Experts of a small language model: 5769 steps.
Below are experts of layer 5 (counted from 0) of a mixture-of-experts language model. Rows are named router (the router's row for the expert), up (a neuron's input weights, with its number) and show model dimensions 0-255. Each number is 500 + 25 x the weight over its row's rms, rounded and kept within 0 to 999. Numbers have three digits each.
After each expert's rows: a language model's description of what the expert responds to. This comes from a sample of Wikipedia text that the model never trained on.

# expert 57
router:522459486480500516456441467467512517502510494515526490525520509526458481457501482493468474530497519479482506478519534468538483470510521473501528529483533483525482464545490573472519525524507495519520521513523461487495494519468483519467512541529537524516494492513480482515466509467477464485515483486491514477539492484527478489547484534520523514485473463475521532512545483520590543482529479490482463534513514539488511469475524509475502517479522469514490472524520456529465522518518486531545490477570522523493499521483520517501525471527500502509469512512563519452518515474478519520480507516492466485491509471517503507509528469510467514477485487525526518512488494515471531479503474479523513536484462533521470522501473476478523518469524530483526471497491527518516507519524513
up8:530519451471470501557517501483516529533466483505497481522522568505516452502492491481449455498510524489500480494510476480497532515478510523514564520495508503501503493510507503492505511476497521530516500504522518496494465523450502512505506572517511539469469485477515518500504486554496502484525495518516503437464535459498512499505486531524541507489501476523555451528519499487485516520514483500464495506495481460496519452481487534493484534496494501464525498461484509508475547507486492484512480490474459502475480502513499485463508497504493520468504541515509510507527522487516544474476467521508513493502482478494539498422508448525487485518531507533506481480490519491504533506513522480483521474488495517526459504539428518429480498497477507437522457471485521453517508533506473
up9:472486495488457485507513530523519498508517482526491518488516522513487457471484506482434490523498537497494506469498461464479503457470501514466520492498490470485483526526498513522540496499538478504513520544529482459460506531513492501520499513480531508503467512486472516517520496453510504498496505448475535485496473491485526473483459504540508519466496504534528486491524462558493469477536460490481512566502573494521462520463524482486519513528541464505490544516489466525465509526459498515482526514538492483517465501516520519472571520536500501491479455521504513506472519458518516493464498476484549491467467464462482502495497472523503519526494450500510524517476508546489536521502486507572522459488524522537459492514500510519528532518482522481478483496502511507489492528478501
up10:476482504502482486494498526480549477521499499522505516488501464488494504484508484498503459503480530517530497484468509504432453508481528502520512533498497495494530526499491505522539482501511517536521490489547509493478506484489519492491482533504539501508471493467451470515497524480499484514520487478520516506530464504520482512547468518531522546496492507454545471495444497560519457467532497487494502540489506451514466468520531457470557496499545520506539494508483469499500546486516474573454502492518460489501499472535489471530460488510505526468518515495525514480503543475517501460498487522477563504524537527486545500475573486490501507494503514528573491499458510478486467512532499492516512522476477461504449493489524501508479475494513522492484458505496541493516521510525498
up11:514507504471475521501472499494530513531524504510477495495476470515463486466533516437491519486478514462507517465480495485515474498519480468496508487531485461518513491508539517501492486508488509560548510569494517533493471499510510513480525517528540508514482494479465463495472501555521505517516490483471495462521504481571473452470479522486510522475514481489536473476519524503518505494567509508505525508508536525454475502520572504486475484458446474494493495505539507534454482507506447516490482478495491498460527530480517479484475465509493476488462500517498563531523500443495481498532479524499504519481498484550500479487557504519502472496516483545477526490493485546478501497473478504493490495492496491505487501480484432495525463491482513460471483536466534488506534519482479
up12:479481534468466533525508468483506526530464504493497469497489520487486525463506504502437514484488489489493544484468490481500470530520452505513482515487522514502493453538480498487538498535500494537497495544512487483483518476508469497485498511508553514519441510475513490508464498506510462520532513523470527474483463458484468506505486504555536487461466485480474483426507491498486515523498530430493488505509528483453502500508509492515485539509484482532456491484473520514465513518516458494484504492486487530519457505532512478509494456499501500508433486506486515476508553489490516514515506498454541517489507476500535491465510510571483471521494493546508531502507523504515518427478436536534498484469457468528481512530482495496475506502495514505475455542512513524522490503510489
up13:544467484491508532501475488457468520476490476493487492535513504543525518466508503512514507516513492498439523520482495512489516484492492474499532503489485451512455466499496486449493496513516514518519525534477493463501536500439492491551483516496540509459488483496466489501447461503484506537497447484439461469524491522493541508505486500512563529535443495489492514479515465481516491509496486460514506530523511486509519508479534508497470507474487455495500432547505486536527495510519507479480417507475476496497457563522484507462471533517480485469509481515494480521537534477474495486531477477475492528461480510513526519492498509483475489514521492505503509488512518488487455491467467528540489517466483532536487516505480476505484493506499530449486542541521514507490503536520479
up14:536472509508538495512489493494488475491527452504478494515537443482506531491510506470510522489487480480521527467535498548474519485475434509535500517512522521475514503481483511490502474521490461505497523544492516475503517517492506530463528485497501501470451442458522509498483520532445525506527491494488536491492505477519493487562456505485541537496484450523499524517524542552503467470525496490489508494495514434488523472445499501550488491479492475496503504482501459465486471512465508495490499481487487495498501481538535452499508483495524515513534502519476510434491460500448498507486479530533467499553518461462526494523515481455542504503480489494477529482503505491464570549475493483507479519483503511459520470479501516492510510493483515489490483514490470526477524492475452
up15:492460485482508461518557550493502485473516504488535536498535470491503485539501499502503520476493517506473536503468520478503527489502509483511490440513527501505456516490448469520540498530519504509510487484504518512499505510486516490540559483484513476491520486493535429492495494447466450471528473525457527502473512530493500526468461525493508494516513518495490494492476522492511547518481476519509520536433471503458500458468514520492475535485520463519457500556518506489475515494484525556466503503437506525523518472515526483550488491525486527518500504520494484462528497457477512459509533510458496500517537510521482506488494469465494527446478498524506517517505509488507498521480496522569493490483462516468494483472525497484496514505495453506472549528484535535517518502506480
Description: Japanese and rare subwords

# expert 3
router:512457504470498533498483489511501496503483517499546499526523527519468481477490468492463468530476524479463501479520487486501494447517536487479520540499521485503530516526517519477493510546492447536528495537492479464488448499484475512500515498499532505523483504482486502544507491465482484494513481481480458486488497468509490492508473533550550512482496480489494502465449480551500494489538491488475501505462501528470473492475528521501475523449484442494462471525521466519463526527535432519486477462498504500501490517468511494469539488520490483528510485492505528539536525496475550479439510516497489464483491501503478532506508427519485499494500490519508517521478451551496525515488481493497505480483456524550460519484445489489526545495500534495499506518521531496518519556477485
up8:521501468505493450529515532491530484516524492457492499502518461511505502534492502486490501529497531487497533502511493542505516508500553498473486525507508522508508513478480481463465461523459484549533482466505467517446470508487533559510496478495507489495471510498500513587443529494490501426526512493500494542512470514493537486538430517520561501490503495502484451551526502524497500507503555491486498548497497519463494454476506498469498494495488470502477499501521495468546520518505513504524501530496474505511484500492527509485485502497472513512513456474467477523476521510498497452465503528501469543498489478514487524561514475482506503496522485489491465492476554492496510477466506471545513512505511446532512488509486484507500535521491497519488520429513488478515461502477548
up9:460479504503486502500461536541529524515505497493499523495469503499502511527445482489448494446532492517499500484462472508434516448525467491524531490518529507539503516466500475495476517490554490539533513541515491450494522516526481465514492481482509493502475477526508530515464493501526565461489508496482513530499561512510501465498516484480520530474500516514517510513461515499453539507524468504505505513443478515497506533522501478474473489462529481462486471450547491467522523486508506514480456523496444508544486441486522502517514513517451493474530503492476533535520451517518526509484531491511494503535483529489540516484488495525504494524485511449498505505496454512491475515525491524514521491473470483479531453475526510527508498479484484515514471508530512475503478449479465
up10:496473434500467508551486477505522535526497522511484474524496473482523502487479532486486547521477458526481475517489517468497517496465543473512496513527461467519484493475500546478474484473493522530523514523509545508438511488474464539508514545462511536575450493526514479477470497509515490426474510499499481470493518506541493526514463473530506514503467524440480469550511500473529510508524464489515522512533512547485499515497503532485558514479528517553490510472507522498519488505532456496493501522518502500491499551489544490554529518527492485480467477512497514515495500503476501487492498491500479483559502481553538525547474472496482480471471506500521532509512522510513508483483495487467493498505490515486475485532471504481476513498484496499534465507472522528477504463495510
up11:492534447484529455510507557514527513509505490506520519488489497472485554499499492454511494509501537488458493482521534458430473503468544495501525527477513505456482483569481525459504524489499478503507493516496482507485509538476521537505513566512491533477498537495526513499498464499499449489538478462489509459425509459507469491497488537504465521478516478484532483503502491519450518519519487489490500551531470510520477464470512515491495484478510518498489475535519493516509546514504505524489531505481534557478448514506487518528536509476518487500466538538547465515498538498486488545523530515488507462477489457523511512499511506500517495480459517519487540517485508508490521488519479464499511473504466490478460495527472464492511474478452496513457500524504482506523480518522476
up12:518479526512498571500454509475517554528535456475507544541566521499491456520504516541504501507504478501500462482492497485507504513536506532496512511514441459495491495515493534474530539530488516469506496464488567517476477506480494517485488477506540490518513524527502518522532471491468492507497490555458500487457559528513537516529492490553451504496486547486502527527493526518530478501469477491511509475526485456493489488517500548504514499485497508499484517455519523528485521483458468508466496536517484512520499523520514500472513543484530483504478481494478527520528459507503529467486522546493479522500506499515495514475502497525492445485478505524486476500506510510505483482482518539481533475537481489514556493489479514487500489510473508526577516529532479563486478507486505
up13:494504478527515463503510507433510530531494502547498511468476505519440479469503529473466508496536523487451484532512492465476477484496493460486507502514462520492485439490524489443490485483510474501502512510468507504526529476517501519469503514531483523504487540507475519501526542472514484472505443488530523496502502515506512502474486529492516515556500493505502472494552514478490554573511506486549493499465509550499482448487529526458502508506522501503496515513492527486472504542454473499527498500503463542506513503486477551504534516490520527493522506495465496485538515484483530482520516521505489466547453477577503494476490525539512517504490488531530464552502503532495505551502547475494497537527493555502515521489520503473505510515487501515528486486509475493539459512504525
up14:518507496506483496504543474509480483528482482464547551508507511502506495464522451489496500505506511502541496502471545471500513551490549484521492524541490507506522475499541511496497473542438528507498468457515499488516494445460499535498534521495489476521493496526464494526494507491499465529525520541544447469460447474486497541497482502516598498525512485508500506512486456509515440536500518479505522515477511517540516513487519503480456509426500507501498473467489508522512493479507491487513502511517525528529483503521526475523524490487493495524495469476495489489525481492477449501535487526503474542518488524493514488517528451478511514484529515497476529502518486483506518477535525513514484453503525532567526511475516526498534490482469522486487471490553463495510458529495514
up15:513460517544477519511404521480500492455503471532501518500444495487508478447502491527515500522486507462460544496504472473463476486523468471517470519465480487519501533507486480492511501478463502504506518512527473464514522453499489529495529496524476509497491501478506514473476492509540515485468466546500468486480516511515494498484491491465487486497508515515499500502515478470461558469465457499482512502465518540500500524500488577516514488509491514490518503478477502513493544487495498500494539494510516483491536501453503442496512505492507535514509474456481496496527452517534524508486490479504529496532478510489448528514487418500508543533502433480494515526498496492484497539497500498506496496467461486515505439509442490529519524493505483501534499525522496477539505503438469
Description: Line breaks in tables

# expert 35
router:455469482486456482491520449526514518560542498513495424521525518531485496483489465477473484530501519485480498455525515474480477494497482475435510490477511484506488465512477469482533517537529484522525534518434517515466489522471470518516515509506513483527494516501483482530462440504508490473522486465487527477479504481527550496460483514529512530483483487483513515510475482534445536560516469484471449540524507517493537481490526461485490514477471468543481485513523491500477522508465467485524475472524504464494481527486525473524525462473483474506479527517446502527512535492477511493498460474491481487527497493532480517494510479526477483472491493518518525527495520521482523517484492474517505473479531507522488512457487495494518529482526532466532480457482517508515521526518466
up0:502471475488503508486492504504463484528489526535490519480516499456476479480496506462459534516505515495495526502502467461514544540513503511504504499511480470482483483529489511502491509520473503543494516499513450525498511486507529474528476512480545481507529503469472524480496529468485458534535519520483507500480523530487544516497462490478532489492466500522493464520496497516513477506472449520471509463479532481468498531545531489478500545486485513534511503522481525558459525445495504482525499482517503505490536508566486505529523543443460522465486547490510549478488549493485468503457482537474445494529525485506511479484518516501473479498464473507504516511544486484492513514495480424504480461535479479493468466492482521527497527519538512536493514522515537446468513514458492
up1:524475481479484473453517497486516460532474506517491515494513506510489502522501479476478484524469464521488523519500545499532485505482500530513494515464526516517534520522502472453542533524532479557503548495493468510532514525509467480504478520532513482505496512482498525533485544495489506485529506487455522454519529487545480454487494553511549493482484510500494492474512499508535495481517481490480537488522517496483499509520522516458559504512533453545538475483490434508469502506512522454474485443542488494498500559455510490494510501505494500505474531504520541527524479447467484498518488508474491461497520520509493525520509476543464518501515514504525520508494530516487529517474440548518493471503528522514551473560470491495544489522501500463543498532498483502505523497528465
up2:509499484496535465532511483530478491527527488541503475547498475485502499497465510453503546502452501450493505494475469471484497458500547503474511501481491485550537507482470472492543490485452509536534488483479529491482490546488415543446542505499516525486521486471508489449518492551490483481528524516463447482524475525478536567486510472476512483496495496482516470497509489497492520498499494458523524537485493504504519461498555523527512503473489475499516521498498519528498484500491455526472527503511505484492510493499498471507521499465521493476486526525490492526543522526507487459497518495466528483490498510542502540489513510494464459513479465533485527520549471525501499470449497499507528452455521529493515513482520475492460484451490493525513525494544493508509520483520474
up3:519485452522500526508458530545427524494513514530518487458514489489505513495490488500548500541555523509474416516533485500477457531489499537524506468510490464470518520517453532489548522517501507522508515501471532495483497517444458506510512483493488512511497535498467531505474502499496526533515505522490508457479509514537532491506486533538501489463524483472540496482498515531498474488505496495513498515458532478497446485534531486485469567434473506519521502476471539505545505480471517522486525518485503546483462480500555462478499497491498494475510540468520477513508516507517498510514516487496478498546495497473503464510474492518511502497481541475510532536501471479455498467534513498512502479513492476483505528509469501492455490486506501467540536448474527487511473475503510
up4:483488501513506484529461503507525530501501520541500460505456517469498504569496479497481484507461533500505512514562510477538550508495484516508478521466511481469514548522479526485543488494513495502502532484506446508509517543499522510490532517524546472497520507534471479536470501483474461477543505483493483527525435498498532486510519483477541481501516503504517528481501473529502446513494457500460540537508487487533487478503525491503506542463496517563518510478467507480439497522500479496520494542500471496509505504484541509505488533463528483524494484508558495509488530505455532439462501485491508448529444508484529493505539494490461503527496476534492482498500531509521511501495454462512525498474472509497481510477495530499503516512518488455478496498471512505479479568478503
up5:558501503487470443457491481523461459526515533544477488497545507478499496512509494477467507507557519530491553465482529515530542504489509500519523545501497538516510547510486483488514515544503445482504518480548535534481479499490489468533482515501483499503493495488505487517521492506438531457458514461457462473478510492500500462466483512549494530503482501493521499507496512493493484497488473489514498524480502506474489473490494507509523539510513477565524547503523470532509479477510440496485540530481497533503506499502485503549522470474507498504476474529521501489485485514461478480476517534493528521560489460530524488469536511485500500504491486513499509510543505517476479516530505493507526438464509445508503516513499517508549466464495474526504452492537513500477503453466488
up6:510481500470487526513525507506510493491456470471529534555550479489497527509573482518497476513490494521512538507501501461488531492523513499496530511510493509524542516465451510523472499501514484527461544492480550471530491552518573526530482481486526480439495471450481484506557487472515485485526511511534477482533490529497474497483503505539522460501529496492499516548435473481492497493484486532470482504512523510514521471514521520491501500488501514495528473505440512460511486490522502509507513505475505451517534493484529522484526508518511453486483522497530504509515477491526509494466513481503500440552482515539476561492488540511527502487509495509483524513481518505539499489508471495473531466513527498500532555525534513493504473525475494454477464516543528480485505460499498
up7:493475487491493512500478471440490546515498511583536505502497540469474442480493493489498487497478483526460496468490509508478510449474484500484481547469482516506478512523456483491533506516526500544501488492522550493521540520487484560540508512522499521505505512530516496513472499465473503494548455491499484477531505463504541532489508504527511541500532525495511499493487499527488504480511449506480467475498479497511474511499541516506520503497532504526470520531509484532496497540502499553508516477504495476517483498519498492473491503532491477498477535483467556525562495435545511511512482499527477475534478491506485512477529495507448555470453481502519541530491499478510518492505481496505495527482529515556475506528473519503539492462470516484520439488487504439498523515464500
Description: Auxiliaries and table headers

# expert 26
router:467527485492450478550494428504516526540482510519526501518519537503497471512498487470473473521488522481492519464526522493469483489438499482445515453467514482463441503521481466477515516503519473513519520519470483482479489513469479523469493509506519484529477500527476480533476458503509480470511483467499496487428488482521515503464492524534519527467476489495504502542470470521475479513536469477474473537474555517497557485484529474475430518483491468482483481515515473510472520517465486515504470474562509497491475522489527527499516481519474487503486512519442525542515514480501513499468468485503493481493534504524492507502527519524465507480490524512525514513491485522473521536461476472535469514481521516523485522510480488482526529487502524479523476458467517483533532532498479
up0:483490503502501536492522516504503518513513495536507509484479494536488525494510509488504513499448515518497503467486501477471499445510533478520520543501509485525499508502452517452525503514539449505507539535460499520495493507464548512505511535534505482547498502499492522544506496528529472476505496487513502477515503470554526527512487472546528473503511488491495535475472499545515490473530524526475515513483469521524535515487512530452481536489540485518531514532493474522475492521463434498517506470487502498536492569528531475499490491513511483474508491467456483498503488524514505512520483505460525505481494493521429507508522485557472517478464460512563476524472467482509516483418464468505445492443459498539519525509476493489494548505516510502506486486522498506493540521495494
up1:511483533498546543479491547522466530503517458541518497507511555541536492456500552484495499516485509484513491488483504467458501506482504521476497486492521493495504533555485489489490488550522462524466489526501510512441517494464504469509504553457529478496495492505480510515499479499490492507497508520507502514467501482496478537480501530502547551498489497490482477474471526485491537534562505463468514521519490500499500450498488480498486540535527474491524459519469513494507512522501526511497532463518557487490470526485497457454521499513488533503498491529472519473530490488531497462460512502446511527473508530507419486524510504478493528460504536523497492535525552514451502473528442462487462519485504542490478522507495503474498497501506461502490486489487465503508495511556498
up2:522496458497510521497520509465503483526472488486514498507501512515509516528532542456514500475475518505474539521498518488493496508458528520502516515493461545464495516474506478548550499498545503486511500539448502481484474503488507461521481470506516502519496502519437505463532465500512466482512499498511499476489477530506482510470511542478522462483498512505481500450514491479551449473512480482525527497521528507483451476499477523504546505455501503502507491494503475544504501515515451503491496464536461534459515547497514541472583516515505461498461510486495518505492541484516511448493526513514507520506513491535468513497505522559499567493518487491506481512452475476518504488450448525464505461499484485492468489454465467521531529525456483508518513491512505517490507544502524
up3:495496458543511495536521458446473487525493516501483515474484492459516490518478451493471485462533509499475510470562503502500462515499494475549497500448513501476496517508457511491499511528510477528509541512523517497501468506509534490533516532514504550515481526473469480516504493501510487486474494473476507508524505450514550509490485479536486493501509484486483477494474459536526436481458478503468531508501484505495445497464538515474512514471494451507470463505519505527502536496520476486435543528564514486488458475462494470507543464476495537512529486501492496508554499505477472481501494495467516461514497489519458512493525509504503486541484426499548499500512544525500502512503484520474484476488521538535500506533464499491550558474495505514493516509492523520502530498486491
up4:461553472524482452508513533485499553520523489491508531472485530513513551538508499507523526482524472489501517484526497499498508464497516479477512537475481514481478507438518465488502517503479458507481528503515546532507477523486519547471519533527486506505484480505514516478505513508510515498500515517477504499457516531553473535485526527463508493498523501508504515516492455492460494533564457460502467487479486499509481460437527498530464489495526440506472521463516461489482523494518478499524456491503494545484488497508522534529497512478441514485512508503502511453513463480497526486492511535517527498519505450500521483469519513523517530478445508519525504496495490516507448534524481496526520498485539499508435542521518463522510504484474535487487496451508501542521493526453461
up5:527504508526478502475477546472478503534528522538543516483503529499542506532486501514495473499542518475556490495491507492504505503497506492497482474472490494502521497536481501523501502497543471522482478501478499501493496544527514549542509555507508553475455498523480478509492466484530460442539447494475485480531543507497536528521496523490494527493489452501534504527488507513490499510449458462507498502523488503495505462486507517501555484477525455461536460526524519505517448498484550516465516485515507517511486536497509473505510503523471492518484506482503514477487549464522497515493519532523487499487498490541527440510517508547529456515549513545537546519505490480499501479511506477491528543528470491527443483507521515505498526498489482570536533532481503488521502496476528
up6:457534505470490477506483527505466524552505470516497464504510519504487471509526460439490498514507456517486521437488540505496535491471526482493495487451450507495478525488510493520521518463485463476534502502505512504530502529548502515464477519480484508544506497486488511524530498507497475538546491501499491524508487513526456496483454527529528466485487490444579518495490426473514494484516498515493494505476502497508507438473531478516527500524482541499496495505512508479449547500514499486496548509468503514484487505451516497505534516464486512500478486497522502463481491546514542482474492488495494478492515529497490516479464482540492479453531456530529515494478462484517511522511497500539503497524463487473483506443480488503481478495495513509552460554504532457516503471484478
up7:477479475515530490495487493503542568483505485479550559459512519495494489533505526493546532457511491497505532485498494480489460476498467478487505538527511504505539512491538538508499499525503469523476507509484526505554500496513517511493513508468530493529494510475427493491514531495512480468491517464490499497538514529498474469445484506539510489471510499488500495440535488477520447518510521472498479509552475505500535535465525523494494510494474496513486500470509495502486492527505499519494500454473462505515471515486509491464519438462491483476457563498493480502493483517471539503558502488516506517531487495524489547521491490572483538496505523503522542509459478511442493501493478532503484451490493482508503486498455455528511515523462491505463481462489480553494529510488487
Description: Table separators and units

# expert 49
router:488500488480527497524542508470525507550490486527467491523504554537478481455531492472493484517540527484481490533514507496539492470456461474514530473448503468521490522506511444484523529510529493507529526526434515503460493487477481499497525529532521516505465485511486470493496458531510506501497487478472540476513487476527520537459496509503535516500490466483507540536472488537499524508524493489450441498506492499511545485482525483498463513474495478507491495534452479512493511513498485504451477504478463548563482537482519536537523485500488478531483519528464523505518507503486513483504486484472490473468594470502516512449516488540492491480481509526499526525514481504485509475521500484520501480495515510513448535519500491474531514488460510472522475473455507456508512520505513
up0:493555491450474457531492558479462540506532466483487496496549525483475505510532452498484509456475490530491507462513519464501461414517489469519503557511464482540483482471484464536433464528502506507483493489506512526512539483521496502493500522496518489494489470504511540494444476456489510469472448497468504498535469490502555522504508487494517499498491499518502545487512485472524534488557481494477498483489522521494513496519469503507493506514523513459519508466484544464496497477520529456495485529462484467530528478480516525478520517493482533516479507514485533514500524524521501465477527492567461508500497541509482552484511527496461534519517498552514484505482483504478522511514479494514475515504459504494494478482494491482502508500472491511506481488522518490535488474485549
up1:523472503509508516466499551478486469544478523542534534492479507486506472546510502467514496480441523490531501497537553521528490521531497500502531523480489470512522560483484512519461503507505492489505484518530487519513494526489558482502507529511473541490459512516478540497489438488477511502473510493466498523502496465475513479446499534485457490465494550493489498453491495489485505539505477499565497490517498545506508490490538518465515518514581494505513506500466531540524524522506497494518484502469465502469465496509532503471497547509458523559489515469510519486518493530481506500456475513479507457505515513519521484452451494513532520531491511544462529519568492472515508496479502474518511504488529521502448500504500515476513495503489507496530526521532526490504517497456492
up2:476477486488474552519524491492579487506527497479493476551518485476473464479523490500480488518479541511486499487555537475517487513467528472503461450494517452477493513509513513504499514511464492513495526507482512514503492526504484511508481501450465467495471497464464476576468487473453496508485467496491482487522510490504533509530480541491523464491498526551501508535489513467441528498505533481511512516470483481465539486542548481454476510454467499517543486511517515483491547516515520500533480541508511503498486486491519477522526463495516473499540494541516543501513496524523522510487457536551493513509510496488518507503475510516498487515467482494515520518505500487427488491484527503522430517464519512502508517479492494477510498483497516495559489511495516522498534544505558
up3:527476495501535498520506485519523525524473462487508496488532556517538515443509523524451493503505498462499511519467485509461482509511530480497491528519521488482511483514530516505494506481451501504529500540469507526514529494464467504492512516504489557493526484556480506473494485551520504497523496500502482477505490485452460490538487556520523499506512491425543466513478507530503531523520523477508472512485454480517527457517513494492473508481511506496505528533476514512465510527505481498504489490480473549545515556520499511474491503503468437537509506521471511499549491493498461458488477535485489502472518463502507451498493461505507509463497542497516507498526521479554480536507483539486486467496514496511502492497526473469544537489460521431446535504529471504503493515517534
up4:499507509494492519520523495509497485515493491511477483483505492481504461494502493525438504485490504515502550476526504495549526514468471511490515462510543487453509526509531513511500577510502531540433556501481491480509501520498484524494495502501497519503512532507526480498438529541496525478505526519457500509498517499496482534472452465486505496466481506472509531498465478486479541494514472476467510537523447527499558496516530513478567482529471474520479462503460528474497476543521455492453471482467498487535483503492508471490510492489509504522492525518496480526456554519482471508526470506491521481528512480485497575463488519495456538531502524502510532487514495490524494511481485502536504519510526503483521506552548547494491500495495532532519475546518517515534514512458506
up5:551510489523506492483492469520499501530513557520544550519539519486469490467482477490478492492460524458514502512497510507538489491538471521492508450506525536479483512488510509452501528473488500489500499499454506506496491529482435469497567502496516549477473484489506523496561498473531541530460473518482514476461525528495467525451526484494537457492480476468491466478448506502510507516491522515457484502491512502538542473486533474529460532502537469504502495463447485461469512517569476506500520461508518513512457457516486532509515471534499506485501467509515483488509522488480517516461506553491489494483485491501514472519526496501492529470495522515540483492496486487501489501506502496493478494519518532498495507486508456464493522441526489496507492531456472486489493471521445
up6:494500466491519504506528500543492498530537495552509495513549491461520530469460494478481532482509521491493483505488476511503479516507482461511493491458519466562454533525492494506507525501487497490492516527496434518493513486494483452530501486540492508521475447482467483473543435519477494521512534516439470477473517471504484514482473474529474500503525514486494477479506466551522484523537498449520499506572496492516490489498485507475494502509459485491512497513498528512476557494501483567464481469458493520485505504502484516541530471515445507501499489488478474471524511501503495499492497502541455494479499462497505529456487497525517478489486479607512530503472508452500488492495474494535479438518476531490496514489514499498505529505512510485536472514498480512477512514505496
up7:489514496516485478553558455506479532508479490511505509516481509492498469488518461495511506521549505500519497519511524489542493450483492491494499487389464491472549519533514485499562469514512519521487523528515511552508489463474483485512434544502483504507486484466496477483485477541484463497489518506484466492537474523539488534472506502478570534494508504498486452478506500454493522471535493504475480505513517485460515470485511492525458479498473539520491501450536493518483522500500459496466492527485478508497473514466498502484533496531495548486538525474483472499487471520504493466505501514442483499504550473489533490460500508508506528488479455528485488508470493524502566528493484522494499508489507501528462541473511464497487497504526504516491534538498482515486499510494479
Description: Prepositions in education contexts

# expert 21
router:475536475495506433464505485449501510557476519503504483511493518531525495503475499471473477518472525462481504460527508485505482480502515460488531494493529477505488500527486528467518530515516473525532522517451542478483480495480497531493468524526523489518469507542477481546459472488534473476500493475498534480521469487499535468466483518521509530480479493482534517515519491523506549483529480494475455512573544544506467482493498497482526515491502470541501469534517483510486519530500473485563481484540470457563493523470511553533546503470481501508471506513501511523527514491471511487461446513493474501503474490522512508522527504519484511479471492524520519508524506507490517484478498469514486524496516510524487520517470489471526518498496537484519487496446500465521513517435551
up8:524511552493493462509516492495498497443475510487482501499525510546470495501529529500503477470498488516526478500561521469507508481463505548472510476511491512515457488475490521512509524489484482479517537513553526470528516510497500474532500495530526465594501474493525499505491494492479495446506534488537489481545471495517544479472498527481516514512485502480495530487500521498478520498498520539510489514492510515491492456572527530490491520499487485434504526502483516494475498509462533516473478502488522492488443549515496483516534475507537470489441512485517532525462468492511519467465488452537517497460517474468489526474510468466496476519491489473481514469499503508494496535505490498517458496458485527526515566514540431523541492507505515503496479513512496548474517496486492
up9:482484520521468533487447481530558473491500519457504503481515533456498517444503489504422515521505485509479478459495480495465475467521498468465493462530470490470499485487501485450533527531516488529522472505530533462541492494505505492488492507509508455484486451507510526534484511507482479513476518477506496502495498452507509478502499490495492541523466533526518521466509507484494490495549425529536495510539501529493527443524507497515554487518475512505481473542487466536519486520534543549509493506497500506554494467469487496484550512458485486529474510511475493470505520525504477450480515519510462486539501495525482505445496505462523483502465520525520502496503513510499504530441488538521478458520502511494499503469485487469508520536482537479497477477492540516509500490502482
up10:488552509533483492476472489544503490482478526449519468504521468490495450533484462482482508486458516491462468530521473488529471485500471457474517491490501507515512444487476511480498514469478489475484486498491494489514489495491504532495470501519508501511512478525500516511503501489549516498457524502478525502481475471511510510550451532503489466459472522487493470503481472525542539504493463557490531492531492497484510523516516475491468493508461499493469507489478523502494518525464501484510514502474539466538502487512478530491522507561553452483513510502516528502546522495571487502533462500493448459505554452516535483505507529488546497454559507531460504519528513503482508472481482500514530511504521491498521525510500477496487521483519546448563483507514512555499470504503495
up11:485478483481498473525474521475493541500501498505487470563487544512468482524476545473510514477485535448526478524530499499489460473501512506476506485540524488501519501569487469490518534502531498514498530495477483462452500514507512534494468527510507476502484483486478419505524456495457520512524500551491499477507462496495519496485494485497495515521443486491490478495488500520444485496473460510466500529496494534431526493493490553498537497519542486487486496502456508531545495500504517551549487493502480522494537470515503471458548470485512504553487528533518530523532515514498488506516465471512498507466468492514496546509497500552487471494474491534522506457506504468487532488520499454513474499472503520541527513514489457511506537498523517464506504520481504521518527539523486
up12:527514501496478506539475506461536519498503483464479496477506464501505509464506498491516499556486527495484461486484499478470523503516512521493551553503494526491529493515514491529479505502497498538488534548469529558463499527481488500467544488488528499504484475483464459505501498476477476482517460533502464512470488452490515492503504497495527512462524492545550472509506510512493501525530494501505500484492508521513517509461527537472520529457535447558483530531505432526506508493528479492508474492515486481476484489478512480477488451521502496521501497496474514514529493469547505486483458487479490505503519530504460555481467477487476471535517462475503507497502467514520487469545466439498508449486479551509510490486496487486500511488512527435549465458467497556533505477494482
up13:499523493487473463470533506516506536525501509520526505488508530474444498481477456503493482503539503515513488504520501499493412522506485490476493501529537450504481493441497549488491501455475472509567497464450454470534532540467467559510487530509492523547491464517503485461502497520511495489533466455498495484519497505434524506526517520527473506490492479511500502496508475476454482487509482467507477492515489475487577487505518537525519518517497509523505454540503501492518517533494481529506495488491484459507510516506489513495472481488485491477456512504543476450488503476511495500495517504476508529466466486485508526472491493540464529528518541491517497478512532457488509520509533496549446548511511531527510473478480492499490534522492488514497513513555518526527489502530508
up14:472514523465513541529514504478506568468497537512546512532496501478483486527496481471471469515484463498479523497545568441500502489491541485532538494473501488479484498483471489477468491513558480523535500522503491482515497518463516531460468507492517518516484522511520467522508509471459500475532454507509435498493481517504478540542518511493547509490516477521501479515456451495513497500501491491491501498475496532483510453488515522506471495500529493500484533507536476544503494530505488503497451505520466463549522510495528498518519509561492483506494490497483543500539489476450504470486510522484490488504523505493465476499436501505489490503480485503534547500505478491509491480480442485477506500474516508498513514511517524459523526428526500484491512468508538543459498531554526
up15:502473489471476475499518499515487507500419533534480495496505477521514514454474472503480526541512550544484508467511527470450523485530453483485540503516477515514516531502507534504483506537508454521559480508477509502461509540458536451514512548472501485494488529508515508491493481500488484507487511491443472497484487503525494512494464504533491526460458517480498533480484502491527496467477524510484510504512465506497539517471475501508518525511499483485500506500523417530478498501520512498501487438508515517489460501487560486525535498495546445518472494504512516505461520510494504523459473489517451482487512501478470493537541472512477519481518529531515557527474504526533509475506478484512520516492484520557493536540499508444493508455481515478535498495502516508507509488471481
Description: Slavic surname endings